Weights of a small mixture-of-experts language model, trained from scratch on English Wikipedia.
Size: 13 layers, width 640, vocabulary 8192, 176M parameters.
Experts: 80 experts in each of 13 layers, 112 tanh GELU neurons an expert, 6 picks a token, a softmax router.
Training: a variant of Muon for the experts, 1154M tokens.
Below are experts of layer 9 (counted from 0) of a mixture-of-experts language model. Rows are named router (the router's row for the expert), up (a neuron's input weights, with its number) and show model dimensions 512-639. Each number is 50 + 12 x the weight over its row's rms, rounded and kept within 0 to 99.
Before each expert's rows: a language model's description of what the expert responds to. This comes from a sample of Wikipedia text that the model never trained on.

# expert 20
Function words in prose
router:46 33 29 44 64 75 46 30 39 47 29 78 51 47 49 38 48 68 46 63 55 52 57 52 49 53 81 31 42 66 38 50 60 61 50 43 38 49 67 36 47 54 44 25 40 39 41 23 51 42 53 74 55 55 38 39 55 19 46 54 51 58 34 51 44 37 43 34 49 55 40 55 66 60 51 39 81 62 41 44 39 41 28 37 36 37 67 61 37 65 79 43 33 46 53 42 53 62 56 42 50 66 51 25 37 56 55 58 42 52 45 41 44 43 37 67 50 14 65 36 52 49 46 62 32 56 46 31
up0:53 63 39 55 52 50 47 50 42 30 54 61 64 41 59 74 52 36 55 64 44 48 50 55 62 57 44 47 59 75 50 52 40 53 52 69 45 37 50 55 38 44 62 48 27 30 56 61 21 57 36 65 35 56 55 36 25 54 49 54 68 45 50 34 56 53 17 61 46 64 40 52 56 71 23 57 53 62 74 58 58 64 50 67 47 54 45 64 57 80 60 59 45 47 76 73 69 64 49 42 51 64 35 46 45 54 43 62 33 35 54 48 49 28 58 52 49 42 51 55 43 23 27 45 50 75 47 39
up1:58 47 55 48 37 52 39 36 41 60 39 63 79 51 37 55 61 60 43 51 42 52 49 74 51 57 38 35 33 50 47 48 51 53 52 72 51 58 68 60 54 48 48 46 46 54 55 31 57 55 68 48 35 74 43 53 39 61 63 49 59 62 66 35 42 38 50 51 44 57 45 39 66 42 35 60 31 34 79 53 43 57 43 54 44 55 42 59 51 66 60 63 38 45 58 39 60 49 57 45 58 48 51 50 66 46 35 52 60 52 25 78 47 61 52 40 45 39 70 35 44 59 50 39 49 39 44 42
up2:23 52 43 51 51 28 23 31 43 67 42 40 36 61 26 51 25 63 37 46 48 60 40 64 54 33 27 50 50 53 48 52 56 73 38 36 45 46 63 70 42 72 50 54 52 53 69 39 49 51 48 64 44 54 65 50 43 26 57 41 38 43 62 37 49 62 45 37 38 69 42 69 66 65 48 66 66 48 77 57 36 49 37 65 75 58 63 31 46 32 47 50 19 45 31 54 49 42 42 28 44 44 53 59 80 47 60 60 56 69 54 34 72 54 41 70 42 50 60 29 71 48 64 50 44 52 58 32
up3:39 53 39 69 46 31 58 40 38 25 47 26 60 35 42 53 40 71 46 69 39 60 43 34 33 50 42 49 47 43 41 49 49 34 45 45 42 50 55 43 49 54 52 40 28 54 47 61 40 66 51 62 65 39 31 67 46 51 39 46 69 28 42 56 38 34 48 44 69 46 46 38 24 62 23 52 61 51 50 56 39 58 52 70 67 44 52 40 61 62 52 29 61 43 52 40 49 60 40 37 41 62 46 50 51 61 44 56 53 42 51 65 55 32 63 46 60 66 48 27 51 63 65 51 58 31 20 55
up4:61 41 53 36 51 58 51 56 40 47 46 46 68 58 37 63 26 50 37 39 44 30 42 46 53 52 70 50 62 34 49 42 61 48 64 36 57 65 52 57 56 53 59 70 27 40 50 48 42 71 45 58 48 76 57 46 62 68 40 46 68 61 81 52 63 33 41 30 59 61 50 61 63 44 71 74 72 54 72 61 56 36 38 71 48 46 60 62 78 26 31 52 68 62 46 54 67 53 45 56 43 66 49 51 66 57 46 66 58 43 74 50 36 33 69 54 74 59 49 30 48 49 56 35 51 82 51 58
up5:33 39 57 63 43 42 69 24 40 48 64 53 71 48 55 36 56 72 65 49 47 70 73 34 73 48 48 55 90 66 34 39 71 52 59 39 39 43 61 64 74 31 58 37 57 55 55 52 61 54 57 43 49 51 48 43 50 42 60 37 61 54 58 59 43 46 66 41 50 35 63 42 50 70 59 70 66 51 48 42 33 56 58 41 36 63 61 44 57 47 48 56 28 63 55 45 61 47 64 37 49 41 62 50 75 59 53 66 41 44 61 31 47 43 73 43 62 50 62 58 58 49 62 70 65 48 42 55
up6:39 33 42 55 51 60 53 50 36 60 63 53 43 42 27 52 35 57 67 64 53 46 62 47 56 58 30 38 24 43 42 48 34 59 45 29 64 57 54 51 41 43 67 53 82 60 58 37 43 47 56 47 38 60 49 42 58 48 51 59 19 56 23 36 51 56 62 24 42 43 46 47 60 55 58 49 59 65 63 75 41 65 70 50 69 52 47 23 44 56 42 34 37 60 45 61 52 62 44 39 60 54 53 59 54 48 74 43 51 24 37 54 54 75 35 35 70 69 56 46 46 66 50 37 47 38 53 39
up7:58 61 05 59 76 56 42 36 64 38 58 59 48 42 29 51 67 20 54 37 38 53 41 51 54 46 44 50 38 53 59 55 34 54 68 67 47 44 69 52 42 45 71 54 46 70 51 35 47 47 51 54 48 51 61 42 44 50 44 52 45 46 70 36 27 58 61 61 34 42 61 62 39 58 45 46 72 48 57 58 47 55 43 65 51 80 60 47 43 38 54 55 37 40 53 35 60 54 45 35 40 45 53 58 63 57 67 47 38 51 48 67 50 50 40 64 56 48 53 58 75 48 50 63 35 52 41 67
up8:55 38 53 55 28 56 60 47 41 30 51 45 36 44 32 55 42 71 64 64 49 64 55 34 59 41 69 33 39 52 44 63 51 42 40 46 48 61 49 46 45 39 48 66 46 48 55 32 47 60 48 51 53 54 34 55 37 72 59 45 45 50 44 53 37 71 59 30 45 47 56 68 51 51 43 53 56 43 52 65 47 54 43 48 43 48 50 64 50 45 48 55 72 45 37 36 29 49 58 53 65 48 55 61 58 45 42 60 63 30 49 48 58 63 44 60 43 29 48 31 41 53 40 38 42 43 40 50
up9:50 50 51 59 52 47 49 36 52 45 54 59 41 64 53 58 47 59 87 55 74 44 61 49 72 62 58 60 79 54 64 43 56 55 57 66 56 60 56 61 48 59 58 44 12 44 56 60 49 58 43 29 43 55 52 39 54 31 41 43 68 61 49 41 52 62 24 39 51 55 53 59 57 40 66 52 42 33 59 51 64 56 56 32 47 56 43 62 52 62 54 47 59 43 33 38 52 35 57 53 46 58 59 51 56 52 43 71 26 49 67 32 50 50 58 70 47 35 43 41 47 52 67 37 54 38 54 52
up10:45 24 56 44 63 51 47 58 37 61 50 31 56 58 35 62 29 41 35 45 29 61 27 68 63 45 36 45 51 78 49 32 55 43 50 36 40 58 20 39 55 62 29 39 43 42 47 62 56 54 47 57 48 35 47 34 54 43 65 46 46 47 68 52 60 34 33 56 42 37 31 63 47 59 55 58 45 34 59 56 54 46 55 45 53 57 45 44 36 58 65 38 47 46 57 55 68 62 55 76 37 38 33 43 52 43 48 44 50 87 54 58 43 59 73 50 61 51 35 32 55 31 49 60 29 39 29 49